Weights of a small mixture-of-experts language model, trained from scratch on English Wikipedia.
Size: 9 layers, width 256, vocabulary 8192.
Below are experts of layer 6 (counted from 0) of a mixture-of-experts language model. Rows are named router (the router's row for the expert), gate (a neuron's input weights, with its number), up (a neuron's input weights, with its number) and show model dimensions 0-127. Each number is 128 + 24 x the weight over its row's rms, rounded and kept within 0 to 255. Numbers have three digits each.
After each expert's rows: a language model's description of what the expert responds to. This comes from a sample of Wikipedia text that the model never trained on.

# expert 34
router:106135092140153122148136083098138138114160141077169119177173158173167148143139109148123133095140108103101151173104092105158123099098154114145120171169080157106133159129142119124167114177100145145113133154134089120100125151135131123134089135129167105079165153147120127160084124092108092077142110110111102095103126144107159131111183114166121132148121109136142132102153096181135127150111
gate0:142114154129113155099164147114142108081137136119086115108137153172118133156188158132099146125157100120124145136080120127123145118102136141109144129114129135097109151162112178162120099117081098149156148152098123135083107114163139137104122128146146116182163118143125192091135106108073124086145141120152123113162117134143114142115138122157113135153148144122070195122118138138140144128138
up0:138147145124069102125103103119134130119178180134097125178139083124154114119129106137172134120113133126118126150121119112110125133179078107126067134121121074163125136092147101130123101173115100113137160101161121097109146105074139142111124099161100148118091135116155083145127111130112145126097102100111148153121132143077109122128135094095142160105117152076110081158128134147130137142103
gate1:185132104165090139111151124120131179143128124101128107084109135089144121150107107103178138122093121137094175112140138128158126157147120126099145125095126103095069135129104089131152131139140137105166126139164143123154109135096113086131150123112101126166142134118119139105108125099064167148131144177109124119154146118141150093140166097159135118126100068106139165097122185092125158127120
up1:153104158143101126132121132117132165113120121104102115113137131157169111109137119064186126078116100152129178124129132134105163155149136140095124127112131127102127085110109126092122116119115118092091133130176119122124106174125144101114197103122111110132103128146153137103148121116130126141129139134117167146135154141111148091140138083114125127099110136114137160145175162110049108101102
gate2:153095138131165151094117097168108129108170104116153116118082115189156154136142129174124120102159134128107126093166165149074121077109144125108123190135109123121112122121130165080177137152129143126138137154120152125110129110086145135135112127142175099138120089111115135126124184096159108106130135100123113134090119152126097124125109107103103123127098096132138149121113146169165127119083
up2:111137123105098147108120137116144130130158102120107102161123175146096131134074071139134109141136118127143106150134142113149137147099153082156141146176110173136090149081120188145163091111163122169146162133154112102114144127136119074117108141132105138187087120168156134125158131163127141125148112145124135164159154131154142109131154114117165112182107119119143125121179124090087080151072
Description: Table pipes and separator rows, taxonomy infobox terms like Animalia and Arthropoda, and adjective endings such as -ical, -ular, -al.

# expert 62
router:108140146151141103126113162151099088112168163143162081136137143089104168123098138144116166137153112150126114094094121114132132116123119156105165122155142152136184133134145096106139200135162181157095147146146155114110160133144167150116142126095097152116097138106103082116114106117124092108130138111085144071120136120103105096143071093134121107136143145111103105121117152125150151132096
gate1:118119119138166134153103151092066128127151109125164154115132142121129142095135147122103157168153127098105152129116135115132150146130114130135116123189061117153160126130156135124161164117148141180121138127112145106130115171102141160158134178146175155151109136161180126120165152128080170133086128139113106128181164125120100185090133120113162118143092105123137173173100099125134188152108
up1:120110101142109107177107100141099165143175141118126132101153135127138157108116116143125115135108156097100126132136105126161118126142154158167099152182091147114127131139189123133102106159167122148099143175123126119127087128125104113114142170129115120119163140115133136166100126103158103108137145179130099119119120160113141145101103094130180111107105092133155097151143096090127114161133
gate2:168134136155122153167125136185132106125055093122131080099119133119135089135091160119100111122129121123128168067166140124137142153131166132120138122113138139119144113146110152159093104133109113091141088079103123119105134142152171115164140120124110154127149152099095114150119131114154177144102141160116164106127174104159156095115121096151139108132126138090143150089105120126118082112151
up2:120115126150109131144117107144106177140143133134165151093119133095116137099117116177119160119133123135141129134116146156139130130134134115127137138124115093133124159130099142071109109096140097127098138144142119118089117080084104111082130124111090136164116129123176149137122163109157122139136126138096139133142114128153071124106107120136179097110157174143062155121156098136112114084151
gate3:153112147147137120162164137155122146062143137090167085152082095138136147159125128129154152101116129113122147159105084124125135103179090131141089138157068112151152152116137141159159188146124093124130102136113155124144129174135108143114144135115175122125146126092146172153138110146149104101131114103100144120177143132121114159137131093097124137105145106125114071137148158144137103112122
up3:104129135149128151144111161115118116122149106141157138139072081136106101094131099148071125123124104097128145128115093136090108134138127134119142130115085146131142145141135134124107116102120116136082117108108158145123138143128108140122123074141080147121099136089119116112132082127130148142140193148166152158121103115139122134100115153184126115111126177190086125112150152136120129157117
Description: Common nouns after a determiner or adjective, such as a study, a speech, a process, concerted effort, technical design.

# expert 30
router:120118153125109139131143135120146105118155119159105105131136158078135155141133119128117133155096086120135167120139107103121150115153114141112120096135143152131110144116093109161140154159111106128118146137138134117132140124115110159140121135137081158126084180156153117146097131068129111171149149117127161119080159110100122135102120118126144115132152111088140118124094158167135180084096
gate1:153150112129158109150144152085108160131172146120144129141112114127146168112092157180118121114144122139153092150057065148150147152150133173140147113147122102124126089134128130117160177118174169129156114126132137105117140111123105128118142163148149109097135148159129154119111112120188148097115093191113133128120108130142137069123108156127123127167150141095129116151145116147136116137110
up1:134114139128156139152135129122112090142170148081090100132109112099132133141076099172065160159105106101167140141173147146111108144122106127097135141179123134148093116136130135127173148189116165160100115130135131149152157097160131116141106150092092153128121156158120132144124135117151168133173130127105115104144140122125126117143166123110090121128121134140141137099148070121119116138147
gate2:130112125111168141101101113137103120131119155113115121105143093165121105133159145121158144092141178128101147122112112085110133093192146130133117060121079119132139120079118171133146110144127124132112144128127176110114101133132174174142133124114100117122126105156129136124087125103102113183141136099145102121139113113100134099123173105106071137149120108109111083105139121139137162139114
up2:098125111109178160163129129115085113116132156155160146079151145135090120120145122096134155122123149152148138120133138133140136076141105143136144101123108136154132113138162132086146159149155112164084128138155208107123108159128151155101149122112073134096124129077134143123120134125132102135126123096094149138180148110078094122170156126184142168160129142157131111172143116102137138151114
gate3:132130188128130182125105146090147116147112112120131135176105115122121097136123129100149137091128089134141138116122079119091107149114103148122122091171065103108131124150076165105139165165134102124141115132147147084112154110132105144162107086079098108132145116122091114150099142137152122135161109143109108197150131113119137187142134129119141137138122130154152173098138120125123121159115
up3:138146138162089095174144101155171075154092122123121113127140132118141156095151137114108131114146182143105133135125146139165128132139107167131156143095138100115127176158145128154166125125133117098100103096112069131145118088125134124148086175118154137085121110104144156099143139158140093136053141094129155136173201135149093128122144148166126157112122114137143088151121097089132103113139
Description: Closing pieces of section headings and table column labels in lists of results, episodes and awards, e.g. Placements, Schedule, Points, Singles.

# expert 58
router:105128204071151143146132086069121156106141094139146117128144140113093156095118119102153142126109164151158158123095145124158136131146126097092115112105155123125154124110184126069078162156140121102126094111144164122146109115131167153150110128154104184135130140147118074145168183123152122138147115158099125123105160116121151131126119130170156093107143152108141132135115100092120114126111
gate0:126132152125089141144164096117137124146130111166139105136107118182145137114118130157174115100144113130118161160106131170154141154123144116080128143115106137107157150130133102125144092115154120084106141150130142126125068141139091109143158140088157123109173093114129083101135136143090113126169107121089154146091127118120169144087133096157131142123107114100130122126107109122122138109168
up0:108134132145125142157167110144106149118115110101128121088117112127130140148138140172173115146131119134146191159134130118132131119137125074099158136093122119164121155132168122134129103092146145138110110132115119150140120156168117113130118134106131115094142116089134115103160107139068144136139113128138127149090145144119149140158131101162125082145142159101165134088134086119102140125161
gate1:122138137125124124094167103100133113145115201129121146140103099115127150099114131134093089130136179134112130143128097134121144158146172129129162150167104145116157105105140132121129123094143135167130125079123114132122160112102103144168141133078114120121097097150146106105149140073103173152141121186121144132139111180114087131135135133120082106148086146141161145135097114136123126127170
up1:108140105146120118119098172169110114158149076147132119120157155113122114134143145128130152136125103166120109143088154120116108143146048117103156102087160091177131162134123148151140131140170135103087100179123095143132167151088155139144174144160118160160148077091134139145112131139119128123075165121117100139127124131071138111128162127140138118123188128150085126121139142146126147135102
gate2:162105148138134138087084163110127153108145156137112124168111087122123108103129116148130116111102117172140120107116094153112148115148124112120080091135174131128125122074135166104117140159139180132127151132119113134107116097118125092115100136137172111169090158101129120112133159140112140138095079094093130092142158116079139117173129105185146116123132124122120132149122127129113164156143
up2:114139148159129156142147113088102124133110105130152186152102154112075146114143153121112078132144086098117118093127152157174106134108122123138090147099126085127136110166128107132133110088102135156130138120108118120142134141158164163113158111126181146136073134136082121090123136151127161138131178097125150110095129152144093106130144149140165137141119137132112124147184068107121105113130
Description: Final pieces of brand, place or event names, often in article openings, such as S-ady, InterJ-et, Pl-aza, Fair, House.

# expert 23
router:133186112121113125130102129074131167119121102088108115144127112177105099147126145133139131103130153101136159130153094115122112141123129135170119108078094112122105146170116154116152104098154116093134175124126126151120122169149136152152122122152135177109164150123120086136151096125176136142120099116120169109116113146098098109151167144174148109102133110119092112154128095154153151170136
gate0:139179113135153163137143115124140108121190104113149117129125169101122175127091103071149128126124104125104100084097143134104141102125102139141119115125155135109102144176164117104121105165164109157164116138139141115160102132113176135141147088116155121146084150119129068099086130155104109123118120123133124097183111134102089108124129117129145116161138119110125125128117148164143134135097
up0:067132104167107094151126138114149147109103095122131158119145154126140131177122118114149131119136159085136174169114149125133111129127129136142126146133130121143110133121101087095105109117076101115135121047132141140128149144114089167131164148119144148136154090130119148147126146146132134111099160117089122116141140142155176148097139117110106171111134131146138139173153156078088151091147
gate1:147120151153105111174127125152104139141093142147154147144151118154129132161143103097136104099139118169122135134125129165123148143143148129092117088103145113174144136148132109133164143095143112192143133129104134118130131086155128154170144175118110172129128124128117157101141121113138139120147132133118149133145110108072158120140152137102113164152113089118136108170148113112097118136112
up1:106095139159170125152124161155096143141090120148163130132195135168155137161129134100109071118160106161138121121134116149162117149095125155127077140124158116123093133156140112122110149172150136144145127150083140143125130104163113162170149140125138183085115120112101170092132145144148143139108148132128169110096109139138165140119115163115114112144153117116141135139139126147112133120111
gate2:153139111124118122137141136192129174126108162135087141150103099105125125144134101055134100116122131128123196104148113130124113157112128109111101129091108136139108092109104115138135137165150136116108156111131121142144174156115132104139118144096143151113116136068089139099140139138092093124124131149160145147143118109122123102132148094162114098135128132157170096124116137119105142153123
up2:123103139106117136099117110068148110113166096126164118114134137152142113150129117180128128156150120133115086174082148135119159085142139125137124135168138128092164163155126149106136112129111144145129082126105140111145098121141156121096112094178091075164102129181141102160116127070146146109117103115089129103120158149134122153127110154114118135131120145123098159181133114135147134115150
Description: Line breaks ending an infobox field, taxonomy line, bullet item or table row, followed by a dash or pipe, as in Location: Cannes, France.

# expert 50
router:139122150075130053162137150091120135125142134105123127144130136090094143068149150088185103130091153164162149115168135139116117169150147133167154129121140117109128108103115093148124098162113139108098118093109151172107105116161092119097120161097112122119155125146114090127136131158133112090102161087118107109154101118126102123145118155158158118134109122093117142130117135120161114123104
gate0:089141142159117139108109122090169139116135107142102120096143089137153132118136154150084132116121109112086106145154139130150141135101097123094119176161104157147110128076117095132144103117110144094118110110101110131096137144129128113120136089132142124088102163136101132157138144146106121164113109113087105112107111144146145134113137135119149168117088124135121115125164104109173146102112
up0:105082137104118155140125125132142142118126121130134115116079122139132145106117136088143141104090119085146111121157127099103108125148105142156122142143072142141140133107057129110149125142194185082118153117113107122104166119147160102121153128117141088087112147165124150102108127163088156106119107124145096080116154117123094139165104135123127119159131120130098124160170117108164140163146
gate1:111112137127113146095152112171133142138158127163153136178164134124148185143132115107138121120163153131123126146119078094102134107126140123106176157121134138127149124152109118149155147118135151073108164148154141149184113134123146152150122130096129143113156158134106115160128158112157102153137085077099140158136109131137139103075139138137110089118110155093129154135134152088154141163098
up1:127077177148108134140164160109131127116121138108144122140123190126157172131112146128116124155165153108144144147139140113134091143134124121158140160117123119118141121104113133149120134097138170108155163122115115151114127131115168148119164120137138149121175116174094111106099062134129137133127110123083150137133072153170123127111088120128119126102147090133121126202150141116167138150150
gate2:162137137113085141120136149105139129155151155120144127113150112141122107118131159092150107109137138191164138096140132085140131113136159143068144151131126109123119122114121134138145160145133143151132195144137122115105164114161105152140148144079140112106150139129080121061102166107125119157126120114099100141131145124109123122161141093156124154136102149107123145144147114119165125128119
up2:113159151120140144138115149157095144117096131146123085049110152165080129130140137087109147145073141172091115148121162107063122163106116119117150142127147114153123119142167120119073094161133131131095172190157138120110150106112131144142103118104109119125138101168152121119170122124137156129174127112147103117105158173135098088114151097158150136140107153120116101106123127114126094149109
Description: Inner syllables of split South Asian and other non-English personal names, such as Kumar, Singh, Khan, and Sreenivas, Amaran.

# expert 61
router:127144103169128079146152114125139124119182116116124152141176134150152123067102122148118130103124137151103110172105114133120121117114136131118142168159091132089170179095118139119176127136171173114100129120136129147098114143112171127120116146133123134117095140145150211119116145116100172113137128144110134131159117118130145127106135142162121140085155099149111151161148098146131104153113
gate0:114124113149118091119093144167139092122128113114114180116095124126150136187132089157092159116155098123136085119126133165120139160115101146121127068126151087095150150118148173112126165140101130146120100117136155121146144166150159117157154126090141118150131173139118140170107126136128100140124166111141141104142140165081097096122148174125136116126141143155127121183110164088157107130097
up0:090103085161081095125079136160125106090127108104119159135122136106150118134138145106130180135136135134127118121115141088134119089084102101134129137141087180117138140140129152114096112113079104181109145102117122124119118110075150102125114126118139106096116108135143141118145135146132127128086131173102143123149089163155178122079130125124165138123102157118128117136122111149137152138061
gate1:134146123095108157113167137113142132143103140157134110098132123148140122111150120163119153106114058100153114191151143112123163154109174111135092099129125097156160161086122136136099126148155160096116112158092151132120103129146152129080079146140099139076120086095124106121090111115116141154148104137075099143121111128123102155086103117128132135084145120169082159121126140132114150137134
up1:150167092132097136155143124118143131147086157142122138118163141129148111127097141143137153129157113130177117164148127122130145165118137142128116112142113106135142142104091151134129089184143155095088145141099173111130157163164151148086074127138100147105104106045155161126094132151108152126152100119117104098127123081134095132094075106132097147099143095130111162136125147105164102112148
gate2:096132134157109093149129198139153142130124114142132134098153115134148147108142117132156110106145147145114122098111138148130119144104141135147120121158110124158158143082174161120100135147117125145101123121140110181095112162143155130083179133113121141129154135156127167138119156125105127102115127098172104108120080130159135141117110137105131147111091137139123155122150169122086170089138
up2:139146180167115131106137144120136123173148113134126089139132105148120132114134147126177133118150136152171134125152149100140132145132131155123149147128123175146080141118129171117130125115153127182126095088141137123101083161133131120086140123104107106118134157158124128132131148118089107116105100102157076147137123135138128098103139128100134118092131139112145163094127178137121096132135
Description: Adjectives and their pieces following the, a or an, such as first, original, largest, ancient, broad, and endings like divers-e, prud-ent.

# expert 19
router:151151104140112157155148126117193105106139129125162186166124149146154112157136090151145165125129117089075130143106095115106147103125133140123126182132111144132110139063126099160115154148124097090111144157092156114147152179118130129130119154120123103161146123093178167104145129096144120098098108134106103113108139115166164113113117082123150160137117137108121077094164137112157115119101
gate0:102133144111113142099158093156115145161186087150142138093138109134137117092121140154134122108130184146142112106113131138156102144149151092081110158149141160085128116109163161167126126131144155129149129114117155120100157167113157148142124121109091118131117135141142109122106144114105090124153098131131153091111063135133092134147087134139106130126101132159115109142162115124144144148093
up0:110118121119151117150135138133151108104105171092091128119147109113124080154154138121096155103138114151137108123121140103123118161114130149129162094137102164181137166149103104121104145170146143152153120160129119102158105129189167108133124122118146144131142124130121180083170135108158132148129159148082152140105137128143148099127074141118048125150135136102127141170109147122143100169136
gate1:143114108099134099098133164152093118100168098112132142153154119077132131153103085144131191108101131164130140154153146127128117132133117144121121148169140123108152111120122142092122124135127138138112145149103166118155175140148171139126105112112154096114156130129134132131127099154145120090132119102115108141141158132133153127100153106101125164116115103091153064142130127163087103101145
up1:146090153141143172148092137116136117145166168131140105124140104161107163115144149125155144137149137110126087149128088121140128113115161119107122131096125152147095176120113116136167073104107140131121089130108110137158099105167117171140130140093115141116067132095113114089091160110109132128110104118156124108162082132112188111104149172163152103125133166134103111114119143161133183132134
gate2:113103087126121102110146121157126189134075165125140144134110144119122097110117138145137162098117137138090129139129139168146116147122131111129131177099117107147150110102129072172127127146156143127094109124141151172144139135101145067129186128154138149143129097069121179158126148124128200128119110136089107093107099178116123125076132144154159157129126127104127126101127161195100135083108
up2:135127185137128163112154152109096067136146100149138096100157097180094159115107082112106100182112129138167155100127126084114123140110130141096122110129172169122124199157127103107092115115085150100177132154094120133117112113126108134130105101095115125107136161177109104133136117137122090118162143154121157161124135106116098136146124132143091131124128142130145100144106111112147135181135
Description: Line breaks and blank cells in Markdown tables, especially the newline after header rows like Votes, %, Apps, Pts, before the separator line.

# expert 38
router:105111170063134110163141116121104110144148102126162098159089143093105114109140135142140141136107150144157155113113134154135140166150145090160116142144119094125149102089129133077116116144163150114123104103132142119099110132091163117125118136123103142122170148159144086085111154107083121142112137143136149115098141125085103126089130133152107065106132112113098094125105157176138133112124
gate0:115133096141117151154124106115126105176128159176115111103119166105106131124120129136108076135099098102105116134183155093132133122148127145125113104167158149128143142145119135118124091109130147122133158134146108128108144170122099119088114143122114114090160106100095107096150152125143129152135130118125167135148168138143120079157118168150112185164095087151114094147138158150123109131129
up0:172109150120157148112176140126109127094127131103151125128094093154141127145167133112158138114135146134100171146101104128102078117102149126189109102109115102117101122102122115158122133140155080132115160145149123134144126117121140127155118132178138116159096109139168177139077091117105152117150099169143101146115124167130156193140160112105156121159182151134164155138134133110141116153139
gate1:125108120137110144137101103153123076128154125124129119121132129149116145139142083121106161139146105115133158130144145057143168140161137134106152134140092119130118108105113113120179133128138142147137113101141170134091114164149126124164066162107111131182134153117129122108125146117145127148118153112122154106162106108129069102113124102159086143106134129091121129148110137123109141117142
up1:067163113134080134118105089119139086129151100109157120166116138139104108133135098164145150110150118173143130164101149117151132116143132116133146135146139100119124100076113126105172112157137134153130097089155133129091150148125123148137079171108080130116145127119141096118117172121145106092098146113139157118162106118115105118151135135171080125078115099113123122119103140071111110108149
gate2:159073138131100163117140117073144108082128126136140103130159092178119159113123119105164156116126118114099150126100096107137146109124122129181118128142148107138138081144137112129092122142141142138147165103139091116135116148131148149155126088122141123146091104099119114090129117117136094112110103122088132178127116085102124129108135088061128106105156126109141110107147139131143095148129
up2:122124127144163169191112142088139148117130121134089122148151139137156164134112125108098153120154154115151126119130125120141112131107130119127141069156189120143172131153107144122089093154139131117114132104140124138118103155130121119144156150151146143082109110136075130085106120115128146144134155160141141108145091123103127147173104089122121126103128129110140109128146104134163126119159
Description: Final pieces of words in song, album and episode titles in quotes, such as Mighty, Again, Faithful, Innocent, Friendly.

# expert 7
router:155129148128105133105122153170107111122110119095094136147095153163154137077102118090065149096112140155080132149075147095151114098108128133119146125150124117117128136121118178104127117091134102154146153114147136140082158101157097116129111136126119099118111118139091115104132177123162119162157137154140112145135137112091149124101118144148123140094118140112121115129161145144121136148113
gate0:122105111109112136131103118090087103154130133131157097175136193108122144151123137147128172163142128147122082109098166154098101134090174121106094134128147104094153083125104064122103116082124113125109145104134178108142153160118115123104150146149116162156147105098159121153159160120114199140133108104141150095110121171134126135099173131097179117126101119151142103151128154097126123169111
up0:140156122120151151167148152153149169128141095138126173044130058125163136107109121112129115156155151142105135155134106109142142136171110153125117138139135099191102144124141163140118147158139160161134116138113099152135113144123149112104138126143130104086096124128134141106099158111114101138142128141128129177105101070137160091091097114133120135116134145096127111109137112134121136120134
gate1:109127133125100147156123109123106118102115152150134097141144101104136095131118105148087134133151149104095108135172147100143115134118118134131112138153162109115084114155131091164104137137108130140120134132137108116130108158079096175116126197112145138136124126148207120112113153152151095112119107140129105155141137156131135129130104125141197093085156107112172150145089144094132121105098
up1:139128105157160131137126088158118140099110105144139169138175134104154113116117127134112113115131143096135130168138140129100130144136114140107099136093139175104113117150124122152056143124123137156181135113148131165105078131104067165112123135120180126120112136112133125111133112093132152161118131175128112191128086131142139133132094159127138108137143155085139107132130136121132124126112
gate2:100135112118099135125155169093091120140144139103136153137163135114117092087094116120127127104125168139126173159141155155099130158133131097153153128188100152122145179123121145120125127089138124151121117112152135124149169130139167109146141127075135136108125128135141118116123115137097161162115132122114113161158113117168126124102139120126114155103147153123100124121137100174105176126137
up2:082174128162105118106141102093107135139156139135136171121154129130146122118111164114131132135135183132134155141149153117119129149161112107144152140139111134150113186107110162132120151124170176104125095108116137134136154140120158124153109109079103140149111127132110136110160119140116153155105122097153116186088112115146127098105151108164149146128159128121138119138138081152116181115113
Description: Determiners the, an, this, each, same right after prepositions like of, in, on, e.g. on an old site, around the world.

# expert 2
router:087083123131155157108107148165113104100145136113148128091117125105127136143128108147167106133098137139090152160174124123125112167135109140147175138150127131148118111111111164120105110109167157086131110104130124132126153101123136159134126129123126107146112134100119117076152158120172101142085117085148117196115167112175138152126180113147140130131132160184163118104129138124107120131107
gate0:117166108139136145101165102110159146147151140132172128144153121137146151113130153136146152125138121137184142155137153158157149138108113133166132116118110146121178112113145121089149127144135111133095143121118145101104120110115076116093116103117122139140094119088120146101175129162161164147114163095135110171140152144117100121166106140095140120097130104118179123134178125143139068140101
up0:126149132104138112103128126135166112124119146097158139171097149161133147155151107143126151136141127173132177170137134140156118085154140184124122095159110176123136150137131122155101092132156096141066111149118117153114125112134080121118144163147110087102104117119121133155169114097134128140096135102151111147074152091115124130149164154123135111091127143116125129153143127128091104170109
gate1:172148135145099133156110132160111116124132144147126129134147161144184128176157149134124157073106064161109079146178141128125151128161094136123158115099093079136123140148158149156181144117127145127105111163155134163163092110128160157125161099151141144118150145117151160134132157122126116081100070164167160119124130169143132167101085164150137143149132099113116094091124148158102101117136
up1:110109159138143077115143117110156121137076141113140127176146129113122119114183096097135128152178132191130105150137114148106144128125138111112106144142159170090100115165177125138126133112146127117148126161099142124127160133115164129130136126119126069083105131153156133118163085149161107119178120173131084119099113143144107092152171170132115158108156172120126143119142156119156094139093
gate2:146114128149143155112070120143136102122146111112156126133086147104126111090139134111117163106138162180117106132140157105142123115125156132154133149144117127151075147119124142135154125082130127155096128093105112154124100125129145162162095112117148146126080141148169177117116145136137167081127163122121149143094118080129086126123131147145156168096113102169156107148159176132108109139083
up2:140120116103129177092112143074111096116172136154138177152089140145100164111119126172144085115117182137121126122150118097148138163161096115191100089171079121141101173140115130132129147092113142150170118117152141129105131113131121189137109105119110140099110128128137161152118141124105131098123137116123117146128128103166102139138117114118129158114066118150149108142119159098093142115123
Description: Direction words beginning place names and award-category words, such as South America, West Bengal, North Carolina, and Best in award tables.

# expert 51
router:163110069110091095114135123097145131125102102107126121114137141111138118105113105142089134157169086135126126111104097121137145154189152114127160143151129107155121164101109137120112134098150172183142131132116122109115148103157151122117133134092090169159158133110145184079112135114138158108144105151146130166162104138141196125172127116146116143135117080149145123128126147117121145124129
gate0:131120099109156183129061097117151117137139122120134131160157156130118134097147131165133115135115089131107138107130149129160139132153192117122172103118112124097142121082165148115131162144138111137105091090181114126124114146141115129129143133146102098140130142139112133150088106110148094173116157170156095123107149149140142137136141134165134162115128096073129165106132105106154127117137
up0:114142140131130143134148170110111130128130148143140132096158131082127116142155108099118172106113115135141129139118144135120120119083127149135104096153160112214099121127147185124158124165167103134150174159104114114126106115143131138130130104094168130120131103110158088118173113156092141089097160130135100124110096117135133141090112141120129127153100120118101160115124146157109093101143
gate1:099096154110103114117112110111087114110130146123086182123133133148154115109134097142121082187102120118110118119134142117112133175172134101102106128126131103152135148122150154115137140111080130135106140103121136160097146111133140158168173157118125146116155108132161159176126168118106117163149097185160136127135139128135103148134111134142133131127133181100145145120129100108168124134142
up1:155161086122170148125130150148102120178136111130188082138130122075115132129111128135146182083118130166162115117139132135140137108107106155115139096120146112128137094104116139140126123148151102089110149144145150093123119127092124111128104096149118114136103134164092106080137061141113126112158146104125153135109081110121175085108113149125140114128123103168099141172162163138128142134094
gate2:148164109135121120143146110125145114094129170184171142126146149120159173116137084105134156076115121111146148112140139125166136119161117121139150102151109110126122079116106106136095114121135099139109107123130153073102144122122164149161130154130131120129143137159105097090095151147120141100144108105129211150108137121108159156113085141124136104138161099136159125153145155117129097059112
up2:168137129105103120152125104109145165165109100100102148146133110148113079141109201123097121128126099120098110140127121147103105120099123140108134150103142119092134124159120140107161145138098138125094140145136092142176106118139104128107117092119176080117092147132151140178135081121135139146104136104095078131171141143144104093130168109163136150127117147096086142109138105134125170165128
Description: The second line break ending a paragraph, before a new paragraph or == section heading ==, often after a full stop or closing quote.

# expert 53
router:115116165113149113118136104143125147124101120147157119123140122171116175106112156123166118066107122102179162129098156127115149125162114116151164142113105120117151149099116151115165125114162142121162167123122157124103073128104121132146127170130117093099135136155100110096109120117142142124168102144170097112099122117102114110133159156145113142143095143128128129130111087092149156131131
gate0:124120151150159093140088087135118132107110072128081113115146103152154118105126153199122124134133111148095102143178133116145163129122132093147155127164143097084153100177119110151153106173092100137147132072138118093138092159162122121158156129099118085105130142151115120139145108125153082143120191072136101163137112104139144129159124109122148177163114126119171118128127086116132149116146
up0:089114081125130142126148184115153151154156191122149145148121137136199120173141113078104172124141132104133099112104144114158128088087152157128120125127106177124067134128154141120087167165139136117123160131163099164114147069111147165102144127171147118132118142110152104163087111155105131127122153161114160148133108115126152116093144122091105091129153096120092100097121149158147126132101
gate1:158086127129085136128123123122089110115145120134136129165089158167127151086103113082130119121103076122181141101093128155088153189154104136120136147140141127123122158144122121162146167098111164153045141155130125150099115120123113125119105144150105128090127122137139103116122157114135141122143124128103094133162136160116129157125133140139142128108129109162107110103123135063142137090130
up1:134115120110135101137112133118092155118124138133133118185143173153149100096121106111132114061116135117167134103106094121094170156165079141102110122121108121140145122135119096188154150091131153175096157130114137101094122126133102118140139113155108095101121159127089137143109146136161108104137095160147093124140105126120132079120153145128172149122120105111088133129110128086171135104093
gate2:117148172173135088129129132142138064150114122150106222126103155113121152178143120113096096112144143117101103169141119143126093146099139127127095118132128137110139121130168153113142087131145124115116105134148134133141106121126102134175133109147144087102128130106125071108115126076097163120153111135091100117151124119093102142099130132111136142126135141162117165119173111125114175143133
up2:124099099083147113121068106146112119148110092096090085074078120117120144161169103097135117112178132161119132103120128121119090110145163149127109118170154131112143123117113141133119148167165139109189156124165140120143100127119155130138120164104108168139121138126129103147168154138101150126154149100079155150143127088108141114131157176145138113129113128140160119139148129139150109113154
Description: Word pieces inside Latin genus and species names in taxonomy lists, such as idae, ensis, atus, us, as in Ligabuesaurus, Galacticidae.

# expert 26
router:133140098132147114139127137115128136171112085093146136109132126089112128147152091146110165144174134120140095073159140131094101148143134135119122122102105137144144150146122094123126125119127102131146110155127120138131129075165174098167168145137186135127135112140115186126112157140140095132147144135142134140123093138152144091121148136120100117173113169098158075061097094139129106130133
gate0:173128099096155163127086166127145142142158118088131169116133164160084166106135125147083115108123090117147108115146089152111100128125132122137118121120135142118131099098139099112133101083156160123104157160115119129148108137120137140094126137114140110146141113137122151108154151104136126141152135138123169125140084178125144113111164093129121139114088136115143118115149129115144161146144
up0:135097145114131117132093146147174092151089100121144165122132165105135123139118155145141116111134107091150148113155100116091087150171141110119108128109084165100129161083119149162177130122100106093086102147090081150100117113131158122103063133164104103128129108157080148139133144130150123130137142110090159136141092148135123093128101057152097121080121128132112140134140086109104127131201
gate1:151123140100106140115118133104120120127125133103119113096127153106123150126107147115097154156103116127160125119134145150188126138137138142108097119136145103120138129118128124133152094114149088139159118154164109106131132098164159096145148103137116125145171123118115149119124115119149169100177132100118177112166107126142113093122116080137164096121142153131101123102123131119128076139143
up1:161140146133107104111099140088110112124093182122132127168114117126125126122154108127142108149122182148149061155139117101089118146145154086137142117137121120175141110147118154134151119135159150139096118111157185137143135099087108132099080125096133160096082126126150125111108142145126114133138127155114115118160129150138119127121139139092130118120120123115139132109084135110146092162110
gate2:150131159147162137131113117105114183111093137120135171118126135175168105169116150129104128105144115164119096146133140136124147132101132122118109144144153134130148139180141101154103127151129116159133116116155114129133098122097125079140134089094142098147091125110119114123091155122134114108126110132096156106140109163142099155095166094154085181104180167113146096117141073164114139129152
up2:111103154149142152127109117077155165111144118061139130101138074156115169140160110130123140133093119105108143087132137124116119152121126145130072128118122156100158169126122141069122178109127098108125116131170156112123108095151147108146120107135159141124157105150136135118156148175098108122118139133088109106126091129120096083144161105116091128145093124157109136102124139121102150149140
Description: Line breaks after article title headers and short descriptions, plus degree, minute and second marks and digits in coordinates and numbers.